config.yaml
num_hidden_layers: 11
hidden_size: 160
n_experts: 128
experts_per_token: 8
d_expert: 32
d_shared_expert: 0
hidden_act: "swiglu"
moe_layers: [0, 1, 2, 3, 4, 5, 6, 7, 8, 9, 10]
router_score: "softmax"
normalize_top_k: true
routed_scale: 2.5
balance_loss: 0.0179
balance_bias: false
router_z_loss: 0.001
init_std_router: 0.0139
lr_router: 0.000403
num_attention_heads: 5
num_key_value_heads: 1
head_dim: 32
vocab_size: 8192
norm: "rmsnorm"
norm_place: "pre"
norm_eps: 1e-05
positions: "rope"
rope_theta: 1140.0
rope_fraction: 1.0
qk_norm: true
attn_scale: 0.177
tie_word_embeddings: false
parallel_block: false
extras: ["capped logits"]
init: "uniform"
init_std_qkv: 0.0367
init_std_o: 0.0456
init_std_up: 0.0526
init_std_down: 0.0526
optimizer: "muon_hyperball"
learning_rate: 0.00761
beta1: 0.95
weight_decay: 0.0
lr_head: 0.00976
max_grad_norm: 2.0
warmup_steps: 113
schedule: "wsd"
decay_fraction: 1.0
decay_shape: "sqrt"
final_lr_fraction: 0.1
batch_tokens: 32768
max_seq_len: 256
doc_mask: true
train_tokens: 335300000
max_steps: 10233
dataset: "wikipedia_en"
Below are experts of layer 6 (counted from 0) of a mixture-of-experts language model. Rows are named router (the router's row for the expert), gate (a neuron's input weights, with its number), up (a neuron's input weights, with its number), down (a neuron's output weights, with its number) and show model dimensions 0-159. Each number is 128 + 32 x the weight over its row's rms, rounded and kept within 0 to 255.
Before each expert's rows: "raises" lists some tokens whose logits its average output raises strongly, later layers aside; "mostly gets" lists some tokens that are sent to it at least half of the time. This comes from a sample of Wikipedia text that the model never trained on.

# expert 101
raises: "ibility", "ents", "ible", "ately", "ories", "id"
mostly gets: " Act", "|---|---|---|---|---|---|\n", " project", "tain", "ict", " result"
router [130 142  73 103  96  98 122 135  96 153 143 109  89 119 118 160 152 134 111 109  89 177 139 130 125 120 187 145  56 125 144  86 113 129  98 157 117 158 157 153 102  99 158 145 111  77 145 158 118  65 183 134 108 105  67 154 165 169 158 131 121 144 101 174 130 164 177 140 130  76 153  81 127 116 169  87 174  76 151 149 105  84 147 107 110  89  74 123 112 136  88  53 101 148 162  70 173 150 186 113  95 133  74  69 164 131  68 161 170 117  91 105  86 112 145 151 163 142 108 142 154 158 144 104  88  88  93 150 139 160 113 130 150 151  94  89 123  82  80 165 105 131  67 154 112 106 147 148  89 121 139 186 104 103 160 129 112  54 131 132]
gate0 [110  78  91 132 201 177 142 109 130 141  82 110 139 100 105  65 153  90 126 110  23 170  89 110 103 109 128  92 152 115 113 109 114 162 135 154 128  66 146 143 109  63 103 169  90  86 103 174 146  99 110 161  99 131  56  94  91 131 168 100 112 154 182 167 185 111 149 107 142 154 133 126 173  96 132 136 144 112 128 152 108 109 127 115 143  87  95 163 110 168 110 101  73 119 136  65 124 113 139  90 159  87 109 106 212  62  86 152 132  69 114 118  94 142 133 140  94 184 118 156 164 136 123 142 103 136 171 151 136 158 120 173 121 120 141 163 127  78  99 107 113 107  81 175 135 106 120  85 118 146  70 131 138 122  65 132 112 148 156 140]
up0 [133 109 100 125 147 158 118 215 151 103 141 183 100 101  56  89 132  85 155 132 106 107  50 143 160 115 129 114 156 140  82 192 158 142 133 179 117 114  98 137 137 180 100 128 125 113 153  95 101 171 137 101  76 152 153 177  72 158 119 161  97 160 146 120 154  74 143 160 141  99 211 136 130 101 134 193 112 156 163 133 126  85 182 159 143 178 100 107 111 100 138 110 119 113 108 129 203 171  86 130 141 155 150 131 163 130 140 126  86 104 178 112 156 111 132 130  84 118  97 161 118 107 132 116 127 158 123 111 170 174 134  86 102 147 114  87 163 187 144 115 155 166 104  50 153 121 130  71 151 112  93 142 124 157 122  93 164 175 150 190]
down0 [175 158 122 166 134 128 152 142 114 148 125 142 145 113 151 129 122  78 168 153  80  92 146 144 104 181 179 166 147  44 141  87 173 112  88 115 133 116 102 184  92 128  93 169  68 136 174 120 112  88  83 143 139 115  96 198 178 121 125  98 130 133 161 137 103 140 151 131 172 151 109 116 125 156  75 112 179  69 103 109 142 182 140 138 155 100 185 113  64 101  93  96 154 147 153 139 172 178  94 154 103  58 115  56 143 110  90 133  84 124  95  90 137 135 122 172  74 128  68 177 120 145 152 142  86 143 112 179 122 129 140 126 147 129 109 154 108 104 107  79 146  96 110 120 157  48 141 110 110 131 150 185 129 153 139  96 135 182 117  94]

# expert 107
raises: "atives", "ig", "ions", "ow", "ach"
mostly gets: " And", " Mat", " Pat", " because", " fact", " As"
router [151 125 136  95 102 110  98 138 118 158 175 119  86  90 155 184 141 125 129  85 137 120 200 120 142 108 176 192  80 154 199  56 118 117 116 135 100 179 165 149 115  96 192 143  72 124 141 137  96  67 136 153  88 114  65 163 124 169 170 151 122 147  98 164 138 189 161 113  92 106 147  77  97  82 115  77 166  92 141 142 130 100 122 112 112  71  77 111 131 169  97  92 104 160 173 111 152 129 147 106  63 149  84 103 143 132  97 138 148 105  94  99 110 130 163 174 142 171 101 154 185 160 139 117  79 156 128 128 111 162 149 112 187 123 122 110 110  70  93 145  99 125  91 103 127  95 126 140  76 118 117 156  95 129 117  81  86  73 131 138]
gate0 [179 106 143 147 159  80 148 163 134 147 146  74  69  80 107 132  74 103 165 138 141 101 144 126  56  89 145 138 103 155  94  40 127 134 132 115 148 108 159  57 126 146 179 121  87  97 145 149 120  86 197 102 156  74  74 104 149  87 165 183 106 132 153 125 119 108 143  84 163 101 116 172  70  99 153 119 176 117  91 121 118  99 128  65  87 150  93 134 133 147  78 129 102 144 171  98 181 133 133 146 174 156 122 101 164 131 113 109 141  89 137 116 101 148 124 132 175 147 139 148 115 130  49 146 156 189 133 139 132 141 111 125 178 182 169 125 141 108 109 136 135 143 144  71 162 151  98  65 146 120 116 177 148 124  71  91 170 150  95 140]
up0 [103 199  85 173 149  83 118 123 105 125 121 158 173  87 134 145 144 150 138 108 138 121 142  34 122 125 107 123 138 106 168 192 136 157 132 108 162 174 173 115 120 128 158 200  91  77 170 112 112 183  97  98 193 100  79 144 145  83  73 105  88  97  99 162 122 109 134 153 149  86 135 120 102 176 143 123 129  97 156  93 106 120 189 139 126 116 137 154 144  91  91 208 161 119 167 141 113 127 128 101 121 105  98 132 107 114 107 128  83 114 123 163 152  97 109 123 159 128 129 141 137 164  83 109 132 133 136  90 118 149 163 165 207 159 112  76 159 123  95 150 181 117 112  45 165 102  93 116  89  89 186 144 139  51 134 121 146  96 106 107]
down0 [124 129 167 180 119 132 107 121 148 133 154 122 182 122  98 115  97 187  90 140 105 156  89 132 107 198 164 114 127 136 121 173 133 121 115 178 135 104 119 125 155  74  77 110 138 140  87 121  73 140 101 114 177 116  57 144 167 121 130  79  60 183 123 143 136 113 147  99  90 132  89 153 151 201 157 135 102 142 123 158  86  97  90 110 160 164 176  82 124 123 121 133 130 156 156  46 113  79 132 107 139 127 156  77 167 196 183 166 165  64  96 161 127  93  83 132 117 113 141 125 138 121 157 159 105 115 139 100 185 170  93  76 190 141 114 125 115 172 111 154 103 138 123 123 123 153 200 115 125  88  71  63  91 138 125 127 142 130 157 113]

# expert 44
raises: "rick", "own", "oster"
mostly gets: "|---|---|---|---|---|\n", "sequ", "fect", " Jean", " Joseph", " Zealand"
router [166 167  98  77 131  75  75 155 110 153 163  89  85  93 102 118 157 147 114 126 131 174 171  83 130 110 193 165  84 147 137  32  80 156 111 139  85 160 165 125 134  42 146 136 125 102 149 171 108 105 156 181 102 146  96 129 154 123 202 127 124 145 110 158 125 154 157 114 129 109 127 114 123 122 136 121 133  76 139 136 107 110 123 105  90  77 105 119 140 146 119  52  67 148 190 110 144 112 178  94 122 158 103  93 149  66 111 160 166 158 123 106  89 120 168 134 140 148  95 168 166 141 168  99 110 111  66 161 120 177 153  91 130 140  71 137  74  74  64 157  79 129  95 132 126 105 106 137 103 121 118 147  95 105 133 137 118  96 161 137]
gate2 [218 119 149 108 167  82  86 139 192  86 110 113 121 108 146 145  97 115  73  88 154 144 167 102 141 163 109 125 148 126 132  70 109 137 133  70  36  94 124 135 164 130 129 153 125 107 106 154 181 137 115 160 103 133 151 116 105 111 117 138 109 155 117 112 111 145 104 136 197 146 123 106 141 147 113 189 142 172 155 112 138 146 141  94  83 127 115 188 130  92 202 124 136 184 120  77 168 150 132 162 134 137 180 115 117 101  93 147 128 141 145 111 125  59 148 114 166 111 130 128 172 135 137 102  40 145  97 150  91  70 114 112 153 162 102 146 147  75 128 155 135 195  94 168 174  96 206  97  96 145 146 176 162 145 157 112 140 105  84 148]
up2 [ 83 113 112 125 141  99  55 143 144 182  97 138 161 139 149 143 208 127 133 147 111 180 127  95 142  56 104 137  96 102  99 162 132 127  82  72  89 110  57  52 126 145 143 145 127 142  78 124 207 128  97 128 133 143 148 155 101 163 164 122 135 138  89 116  93 126 126 148 210 107 111 191 124 170 159 156 119 172 171 140 126 106 192 139 149 148  27  75 154 124 132 132 127 114 157 140  79  99  22 144 122 110 121 156 116 154 133 107 147 139 142 110 191 144 166 187 127 125 129 104 126 103 126 123 158  75 158  87 135 135 151 126 133  93 115 147 118 169  82 136 169 161 140 135 143 122 158 156 129  97 146 130 165 143 165 119 102 124 152 138]
down2 [198 112 138 170 137 108 105 147 162 120 127  95 142  67 145 126 137 161 106 170 167  70 114 157 101 147 102 129  83 148 147  80 151 162 130 115 142 131 173  62 172 150 121 120 158  94  88 140 126 111 145 104 128 109  95 164  87 129 145 134  52 116 118 129  59 167 165 115 135 144  96  71 118 138 142 165 172 215 146 124 106  98 167   7 103 154 140 112 206  79 120 148 164 121 134  87 193 135 125 126  87 142 132 152 152 133  75 116 106 157  55 133 144 117 120 131  84 121 131 114 120 135 150 115 129 129 128 114 122 148 115 141 122 131 140 186 120 101 183 126 132 131  92 192 178 108 112 110 125  71 107 148 122  96  70  69 129 154 140 143]

# expert 113
raises: "1", "4", "2", "5", "3", "0"
mostly gets: "°", "′", "–", "−", " ele", "("
router [164 151 115 104  52 105 119 158  93 155 130  96  97 100 148 167 124 123 100  99 133 169 155  98 167 129 147 138 105 149 168  79  96 126  68 168  92 158 153 167 121  90 170 141 101 105 144 151 104  65 161 115  97  82  85 163 148 168 195 147  78 141  90 135 124 150 167 111  76 145 170  96 117  90 144 106 168 106 145 148  66  94 167 125 124  84 123 128 110 140 110  82 108 138 154  77 145 154 184 104  88 149 156  88 150  95 118 140 133 123 131  97 129 133 149 155 174 176 123 157 200 152 158  94 111  74  93 111  84 153 178 118 175 175  91  75 100 104 110 161  71 144  94 106  96 117  74 157  70 114 126 142  92 107 145  99  83 114 156 160]
gate0 [ 89  93  72 148 126 111 173 197 141 123 116  67 161  93 110 139 178 112 152  91 107 107 163  94  98 157 145  97 113  94  73 116 172 167 139 145 108 197  85 203 147  89  91 159 148  98 108  77 146  94 158 129 104 144 152  49 106  92 113 193 119 154 173  81 156 151 111  94  98 120 139 135  96 126 122 161 155  86 170  99 129  83 116 134 143 120 102 142 132 164  60  99 133 109  79 100 158 122 167 104 183 113 150 137 142 116 137  90 131 137 168 139 120 160 124 140 131 130 201 133 148 112 106 144 145 148 124 174 104 138  95  93  86 142 140 167 140  69 143 189 104  75 188 102 177  88 135 109 112 136 143 180  83  97 132  92 130 158 114 101]
up0 [105 103  96 117  59 160  64 148 158  99 104 161  89 110 120  96 172  99 119 125 208 146 147  71 169 144  71 110 131 161 119  92  69 145 145 150 119 137 129 106 116  83 122 132 137  91  74 138 109 107 101 140 183 111 117 134  66 125 136  95 114 126 141  94 138 143 161 155 131 136 139 111 136 102  97 187  89 113 172  75 144  81 139 137 144 140 147 100 133 134 118  45 103 152 120 126 122 126 166 137 147 126 150  95 164 181  96  96 102 185 157 156  58 115  63 201 121 115 175 134 127  62 116 136  76 165 119 105 127 140 176 186 153  81  84  78 174 145 102 115 135 130 136  82  90 172 122 193 135 167 105 154 141 132 115 154 109 160 101 140]
down0 [175 142 192 157  99 137 143 122 115  94 137 206 167 139 139 120 111 167 106 154 179 142 109 131 126 143 121 162 189 141 120 121 114 113 101 107  82 188 108 112 170 128 152 137  78 141 131 142 100 155  88 202 102  89 138  92 129 105 103 139 195 112 122 160 129 110 169 154  98 142 158 137 156 147 133 190 175 140 112 102 109 163 146 153 151 127 162 130 157 158 144 145 130 174  99 130 175  95 164 163 138 144 169 115 179 111  89  76  92 119 100 121 142  88 131 102 146  88 115 119 159 161 139  79  95 106 167 131 168 132 132 126  87 194 189  77 120 146  75  58 118  63 108 156  91  69 138  75 145 156  97  82 124  91 118  67 193 138 107 127]

# expert 49
raises: "hen", "hens", "per"
mostly gets: " Al", " El", " Le", " R", " Mar", " J"
router [121 128 173  96 111  98  93 139  90 132 145  94  61 120 101 182 124 129 100  81 114 188 117 117 146  92 154 179 118 141 148 105 127 173 113 179  90 171 124 184 110 101 151 126  97 107 182 155  78 104 171 132  72  96 127 144 178 139 132 156 128 128 112 139 127 138 141 112 126  74 164  90 123 125 170  82 120 104 144 132  85 104 131  88  79  85 106 111 115 123  94 109  72 143 162 111 209 125 149  78  82 137 151  97 131 140  84 176 145 108  74  56 152  98 128 128 132 161  64 127 126 131 151 108 129  98  88 122 130 151 129  73 143 143  50  68 117  81  55 175 111 148 137  89 131 128 107 140  98 149  94 166  70  70 105 137 108 123 107 162]
gate3 [101 154  83  92  51 130  97 107 147 134 108 129  97 135 103  78 189 143 186 156 129 127 180  50 143 114 163 130 112 116  87 115 132  99  75 165 132 105 145 102 143 147 156 126 111 130 177 157 137  83 143 176  76 124  61 183 101 142 116 120 177 127 166 126 146 119 103 152 115 164 175 130 129 196 114 118 153 120 154 148 109 103 144 136 110  58 150  93 152 102 108  74 108 143  89  77 186 141 136 102  82 130 127 167 142 127 141 131 108 125 139  48 171 178  98 122  87 152 216 129 129  98  84 139 161  80  89 151 142  55 121 159 191 127 128 143  95 106 140 144 123 130 121 154 108 159 106  84 134 129 189 119 115 158 112 143 153 105 153  90]
up3 [170  35 120 109 125 101 147 108 115 155 154 112  69 173 128 110 162 186 134  96 150 158 105 148 127 212 101  62  91 110 156 104 127 133 160 116 151 118 161 110  47 120 199  99 176 114 139 127 155 171  92 125 175 138 198 121 148  98 124 110 144 116  91 139 159 158 165 121 141 152 167  77 139 145 147 135 159  95  93 124 158  94  73 121 108 116 102 139 150 135 110  93 167 163 127 167 142 103 131 161 137 109  76  76 121 148 144  66 140 137 128 136 148  74 121  83 132 109 110 112 167 137 161  96 121 165 131  86 157 154 117 138 142 217  95 138 129 164  91 132 107 125  99 159 115  76  50  69 116 120 152  99 117  72 128 162 136 163 155 144]
down3 [165  48 155 149 116 131 128 174 153  83 160 187 111 188  95 116 153 158 150 189 135 134 133  58 177 175 118 140 127 154 147 138 122 174 107 158  99 184  52 159 135  93 128 106  93  77 112 105 130 138 174 216 151 153 143 185 129 121 141 108 103 169  86 146 122 144 103  86 129 111 133 153 141  80 135 144 139 161 116 127  99 153 138 113  72 160 147 129 135  58 140 122 206 130  91 132 173 136 133 144 138 113 132 177 114 142 120 112 118 143  96 128 131 134 129 158 165 183 191 142  97 165 136 110  57 133 161  91  53 145 149 115 138 152 119 174 152  98 147  95 121 110 134 122 126 104 148 199 163 180 133 116 120 158 181  98 140 121  84 114]

# expert 123
raises: "ur", "2", "1", "3", "u", "4"
mostly gets: " ", " Port", " mid", " Coordinates", " prep", " Place"
router [160 163 118 112  92  92  76 170 115 133 163  87 102 123 116 151 154 115  95  59 129 176 155  70 162 140 157 177  87 167 125  84 116 131  75 169 100 157 160 145 132  94 138 169 124 120 123 183 105 118 158 142 112 122  75 168 161 148 148 133 138 152  90 182 131 163 152 106 119 116 143 105 109 114 163  94 170 120 143 182  88 114 159  90  85 126  91  84 136 125  88 108 100 126 151 106 177 134 179 112  85 138 102 108 116 117 110 151 124 136 113 108 120  89 150 152 194 175  60 155 163 158 201 109 103  92  79 126 112 161 151  80 148 145  84 133  96  60  64 144  57 152 125 118 114 103 104 182 101 128  74 149  88 113 141  99  74  95 143 156]
gate0 [ 77 133 105  91 104 113 137 162 123 115 128 129 145  60 131 143  67 153  49 141 165 147 120 162 138 104  99 166 119 142 147  58 136 135 213  90 185 148 138  94 152 138 110 137 126 142 153  73 122 107 160 100  99  98 153 127 131 136  74 120  91  90 147 145 154 134 154 140 126 182 173 150  75  94 150 145 135 123 171 114 130 190 163 152 116 115 121 130  95 104 115  98  99 134 140 189  74 146 127 109 136 167  78 137 123  94 100 118 143 142 117 123  95  76 145 186 120 148 121 138  98 148 138  63 123 100  85  88 100 100 179  97 116 131 101  72 163 140  96 124 121 147  62 108  81 113  94 152 155 144 153 110  74  49 182 119 176 147  58  83]
up0 [159 177 150 133 120 161 199 111 152  93  87 141  63  99  90 160 112  89 153  52 102 127 163  98  95 112 108 145 148 146 151 125 139 151 157 114  88  70 178 118 112 127 200 206 158  89 176 144 134 152 133 133 152 133 125 115 163 144 166 161 132 124 137 126 138 138 160 224 143 108 152 137 137 108 148 113 180 158 124 154 141 124 175 131  96 129  89  78 108  89 119  88 123 167 122 103 123  86  92 103 115 143 158 143 118 135  91 112 134 160 143 118  95 165 123 124 140 164  90 195 102 159 112 164 162 138 141 163 148 160  80  94  80 163  99  87 137  99 163  69  50 128 169 109 100 162 142  54 108 125 114 154 124 100 103 202 118 130  94 155]
down0 [157 140 203 109 110  84 146 153  98 142 158 146 120  90 146 164 133 118 109  13 157 148 110 110 148 120 163 114 177 137  77 158 167 138 142 114 150 108 119 144 121 157 147 117  95 140 152 137 120  52 174 146 105 103 142  90 134 106 163  92 120 151  98 177 188 150 157 198 146 101 140 112 114  95 195 161 171 150  78 145 137  67  64  87 130 209 121 116 135  98 134  90 149 135 103 155 137 139 127  86 195 126 126  92  86  81 141  80 125 177 104  72 122 128 141 105 159  79 136 116 167 154 168 137 134  99 101 134  98 136 127 108 120 118 152 142 135 136 119 130 142  74  50 164  85 112 132 165 169 153 100 131  98 114 127 146 147 191 143 102]

# expert 52
raises: "ical", "ication", " Census", "ological", "ograph", " average"
mostly gets: " William", " Robert", " Alex", " David", " Ram", " Mor"
router [153 135 129  73  68  78  55 134  59 128 180 139  67  66 150 191 181 115 115 122 133 179 131 130 135 128 154 172 109 126 133 103 124 157 115 149  95 146 152 166 125  82 138 145  84  99 170 160 133 113 132 120 110 117  99 185 190 139 166 187 130 137 103 161 161 137 122 111 124 116 162 141 102 110 144  95 136  70 129 153  92 121 129  99  69  88 108  94 116 142 107 112  88 125 153  99 179 145 178  92 111 139 130 124 165 107  94 153 159 132  78 126 143  78 160 164 151 151  95 136 156 169 155 100  94 108  71 161 143 117 144 114 194 118 138 126  94  79 130 206  90 140 110 118 112 104 153 197 104 141  93 125  78  89 120  87  76 110 163 172]
gate2 [148 147 130 104 140 118 111 117 122 104 151 102 139 113 126 119 124 119 144  93 125  91  77 141 134 113 128 100 122 116 166 114  82 100 142  51 166 128 122 203 113 148 139  96 131 166 147 129 161  71 161 128 136 107  95 123 121 106 116 160 178 145 128 153 131 133 154 141 137 107 128 165 152 178 127  96 201  99 104 165 138 133 177 177 111 104  89 114 191  62 170 141 135  71 183 141  98 139 125 149  61 115 124 116 116  96 134 113 169 129 132 137 141 159 152 172  68  49 147 164 144  63 127  76 129 125 134 181 103 121 115 111 160 163 187 199 164  90 110 169 176 172 106 150 134  86  96 134  93 115 178 155 134 139  26 109 105 190 103 139]
up2 [ 99 173 101 101 106 149 122 128 122 126 143 120 147  88 200 161 128 132 141 102 101 146 167 152 154 163 105 125 102  64 134 110 175  83 102 111 145 130 102 164 117 114 118 107 103 113  95 117  76 144 138  74  97 149 162  93 104 154 135 135 183 169  79 148 188  77 125 148 192  67 127 118 157 111 122  33 157 184 104 127 107 122 173 117 104  74 124 112 140 104 116 161 109 184 158 101 173 129 135  92 103 137  89 125 136 138 131 219 122 121  86 125 115 169 151 160 125 125 146 131 136  99  84  60 157 133 112 159 172 151  98  98 117 128 145 155 172 146 187 159  86 150  21  93 134 148 106 154  60 136 122 140 119 145 105 134 115  96 167 143]
down2 [124 137 110 161 180  97 166  72 119 102 143 142 135 134 188 154 136 160 152 135  74 129 192  91 111 102 171 143 138 159 164  96 118 151 195 126 108 102 112 183  92 204 163 140  92 145 145  92 126 113 123 162 107 100  69 110 139 132 151 101 166 143 125 147 156 131 133 152 136  41 135 138 151 173 162  86 160 180 142 122 127 113 147 105  98 130  88  77 168  43 122 102  85 139 177 131 158 131 115 184  87 132  84 133  78  57 124 173 131 105 130 107 111 102 169 197 137  74 157 108 178 159 114 150 181 157 133 111 106  93  94 111 128 149 120 164 108 163 129 177 140 168 113 126 154 136 115  86  96 106 159 145 146 167  66 118 124 164 148 134]

# expert 27
raises: "ead", "ants", "ees", "ant", "ements", "ation"
mostly gets: " K", " Kitt", " Rh", " Bel", " S", " Wil"
router [150 166 101  98  96  94 111 132  90 142 183  80 127  99 122 170 151 125  89  85  96 135 140  93 195 120 162 145 102 130 182  69 141 175 128 126 119 147 151 176 122 118 150 131 104 134 161 149 127  97 150 155  69 126 102 166 173 144 155 124 112 174  95 130 163 148 120 105  76 115 169 131  65 131 116 129 130  88 163 147 106  94 151 106 104  96 100  58 176 166 105  69  96 148 185  92 210 161 161  88  73 159 127 100 172 105  74 168 123 139 125 123 130  95 148 175 173 169  92 159 164 133 191  80 134 114 121 165 146 123 189 121 173 181 103 122 119  78  65 138 118 132 124 128 129 120  86 165  73 105 146 145 108 100  93 127 124 121 115 134]
gate2 [ 91 129 104 176 128 110 104 160 138  94  68 153 125 105 128 168 186 139 104 123 180 145 130  76  53 126  69 133 141 138 142  99 109  84 108 137  99  95 101 161 122 153 161 105 152 125 167 110 187  92 112 141 108 190  65 132 160 178 104 141 110 152 115  86 141 113 111 149 100 111 172 119 185 114 127 152 179 148  94 117 239 160 142 127 145 140 152 146  82 154 131  45 136 176 136 106 114 142 178 113  96  99 155 125 174 110 193 141 182 103  76  85 155 113 108 185 129 110 106 153 178 121 100 106 104 121 112 146 136 128 114 147 103 149 115 118  85 107  77 124 158 156 123 142 125 155 118  65 104 209 150  95 142 107 113 123 142 182 126 149]
up2 [ 57  70 121 152  69 128 125 109 165 137  89 179  99 174 149  83 159 118 135 137 123 136 175 112  92 142 134 190 136 173 108  95 140 105  76 157 121 145 116  99  96 149 120 122 105 159 129 200 150  90  86 148 180 106  38 117 119  97 133 146 166  74 106 104  70 112 156  95 125 108 107  89 142 153 142 124 126  74 138 157  98 116 145 167  71 154 171 114 107 111 139 173  71 152 100 100 102 143  89  99 186 138 130 128 141 118 146 131 140 138  81 116 138 124 159 136  75  97  89 210 162 107 116 147  95 126 112 120 119 115  92 120 129 118 148 107 186 151 146 213  60 127 134 143  71 102 176  73  99 124  99  68 132 115 120 143 116 144 142 123]
down2 [129  70  88  88 195 187 118 129 128 177  88 118 124 154 116 113 146  85 196 109 137 166 129 165  92  54 116  67 142 158  75 148 100 177 106 133 139 111 146 143 103 134 138 136 132 140 151 114 143 152 142 167 156 178 102 167 142  75 116 147  56 139 132 216 113 119 201 155 123  79 110 109  51 133 141  91 109 124 154 153 121  83  92 129 139 150 119 128 108 134 110 154 118 136 104 111  87 141 129 151 149 157  44 168  95 113 122 166 121  97  88 173 168  84  97 163 120 112 164 161 148 174 148 106 103 145 108  95  63  86 124 133 133 121 108 124 102 135 110  86 173 176 152  98 110  90 162 135 160 115 147 123  99 116 170 152 173 109  68 128]

# expert 69
raises: " He", "9", " His", "As", "H"
mostly gets: ".\n\n", ".", "==\n", "===\n", "==\n\n", "===\n\n"
router [167 150 133 106  78 126  78 156  97 146 136  68 105 117  97 123 187 107  92  98  94 172 159  82 164  99 154 156  76 149 120  71 106 148 122 148  75 162 156 149 123  65 161 130  81 128 119 175 104 104 148 173  80 106 103 195 170 149 141 176  77 161  82 145 122 116 155 107  72 122 139 102 113 137 154 122 124 110 160 184 122 113 117  71  93 104 114  91 137 160  86 101 107 118 161  93 159 145 147  90  90 141 123 113 123  99  84 185 154 110  88  96 126 124 164 147 141 148 106 164 148 168 154 114  85 138 111 116 122 177 170  92 174 143  86 107 108 102  86 156  65 171  92 105 113  98  99 207 126 142 139 130  79 128 145  79  92  74 135 160]
gate0 [146 131 179  93 138 157 132 152 162  69 127  92  44 170 122 135 137 106 185 154 101 153 146 105 179  66 131 142 120 153 127 146  92 159  38 155  53 142 179 176 178 145 114 126 101 127 116 155 102 189 135 123 159 142 137 170  99  59 104  50 147 117 104 109  97 127 139 104 145 133 116  86 110 113 133 101 128 113 142 126 133  74 136 110 127 111 139 113 101 147 116 100 173  88 135 199  93 129 106 148  52  99  80 156 109 131  90 109 129 131 132 111 117 196 120 156 103  84 101 106 115 113  89 120 119 107 134  75  81 172 137 167 144 142 121 130 142 139 143 116 118 197 111 135 137 145 121  98 141 136 197 180 141 131  76  85 182 124 166  86]
up0 [114 120 152 120  70 106 109 158  82 168 185 114 173 125 143 103 158 155 166 135 135 111 153 156  70 176 119 166 132 142 125 137 171 161 116 136 130  59  87  90  96 111 115 125 137 112 129 164 113 173 101  94 167 109  69 153 142 146 118 119 143 142  91 134  80 143  94  71 174 132 120  97 118  74 196 169 147 144 135 103 171 112 148 175  94 160 147 167 144 123 158  87 162 176 141  92  99 126 163 103 211 129 154  81 115 138 173  63 194 106 135 167 115 107 147 124 124 146 132  96 141 136  98 156 130 120  82 105 122 105 120 171 141 151 163  97 154  96 141 113 144  87 150 168 138  92 173 112  43  86 103 127 132  56 121 138 105 199  91 172]
down0 [ 74 121  89 135 138 126 169 178 191 104 112 123 156 105 119  77 138 139  97 121 157  98 134 160 142  87 170 166  81  78 125 142 138 114 117 141 123 153 147 152 115 119 133 121 153 121 168 108 174  53 226  81 102  81 108 143 116 122 138 128 160 142 129 166 115 111 175 104 144 143 128  88 108 137 106 119 122 166 162 180 134 109 149 103 175 124 125  80  85 142 115  93  31 128 163 110 169 130 106 187  96 102 100 139 171 150 150 155  53 123 127  58  90  52 115 164 161 169 149 159 210 171 134 122  77 183 122 134 175 150 161 162 100 103 100 151 131 136 143 122  94 139 157  93  87 161 113 165 130 153 134 124 144 146 128 107 139 105 153 107]

# expert 45
raises: "2", "ended", "1", "icated", "4", "3"
mostly gets: "/", "–", " ", "−", " −", " Goals"
router [151 172 123 106  93 118  98 147  77 148 158  93 104  97 132 138 158 108 102  91 105 151 133  84 154 140 159 157  91 116 133  76  94 147  99 177  78 150 143 147 123  99 136 160 114 146 143 135 119  75 188 161  86  99  99 150 181 151 186 146  91 152 110 178 144 150 182 110  67 124 172  80  87 127 145 101 180  68 152 160  87 132 147 109  96 115 118 126 149 128 132  75 101 163 152 124 153 136 172 115 106 121 100  82 117  85 109 143 118 155 102  88 132 110 178 157 169 160  77 150 179 148 159  96  92  97 112 108 110 169 183 101 163 154 102  76  98 109  63 162  63 145  98 129 101 106  77 184  87 108  82 153  53 125 134  88 102 117 139 132]
gate3 [156 163 137 117 122 100 120 145  11 166 140 156  98 141 130 126 138 105 147 116 145 111 153  58 123 111 185 131  82  84 120 158 118 154  92 187  95  72  81 153 104 128 134 100 144 158  84 142 128 165 141 164 102 109  78  81 124 128 109 101  83  50 105 120 118 161 171 104 122 139 127 110  81 149 107 151 126 154 139 122  98  75 140 166 161  90 113 144  99 111 171  93 140  62 147 122 168 119 163 150 114 137  99 138 145 120 162 133 150 111 132 165 167 134 124 119 141 178 113 139 239  81 160  70 156  99  95  68 142 143 163  95 107 128 101  95 105 138 118 173 147 178 133 155 168 142 131 134 129 142 105 164 134  94 142 174 193 193 106 132]
up3 [119 127 131 166 134 128 133 129  77 155 151 169  44  89 159 108  98 124 145 131 148 145 135 147  85 154 115 111 143 139 114 142  90 118 111  85 168 149 105 130 103 133 115 174 124 168  67  90 133  94 108 126 107 146 125 114 152 140 130 122 159 136  87  98 137  78 130 142 116 137  85 141 133 187 120 142  97 139 144  81 159 100 118 115  73  94 110 167  98 152 173 110 131 193 134 195 149  81  89 211 175 110 143 115 116 127 108 143 120 129  48 176 199 127  79 115  86  50  92 145 109 180 134  94 150 124 135 114  87 119 186 180 118 202 135 168 122 101 164 126  70 120 118 157 109 180 175 129 155 113 193 106 117 143 103 164 115  74  87 134]
down3 [172 106 133 169 181 119 105 105 163 132 109 143  93  96 169 139 115 129 101 217 139 163 136 132 129 222 143 118 164 119 139 155 115  91 128 166 195 147  91 138 164 107 160 156  71 150 165  97  33 135 124 133 132 100 178 119 214  93 132 168 175 139 135 112 129 126  92 162 125 158 129 151 135 144 139 101 155 178 124 197 134 140  77 116 159 145 154 174  80 106 145 108 136 149  91 143 114 187 126 129 140  79 162 105  89  99  68  77  65 152 169 149 132 126 167 137 105  74 145 111 104 103 167 116 140 105 155  99  85 153 135 104 140 166 125 156 162 179 182 102 118 108 153 132 128 128  82 152 109 106 146 134  88 129 125 110 108 113  62 118]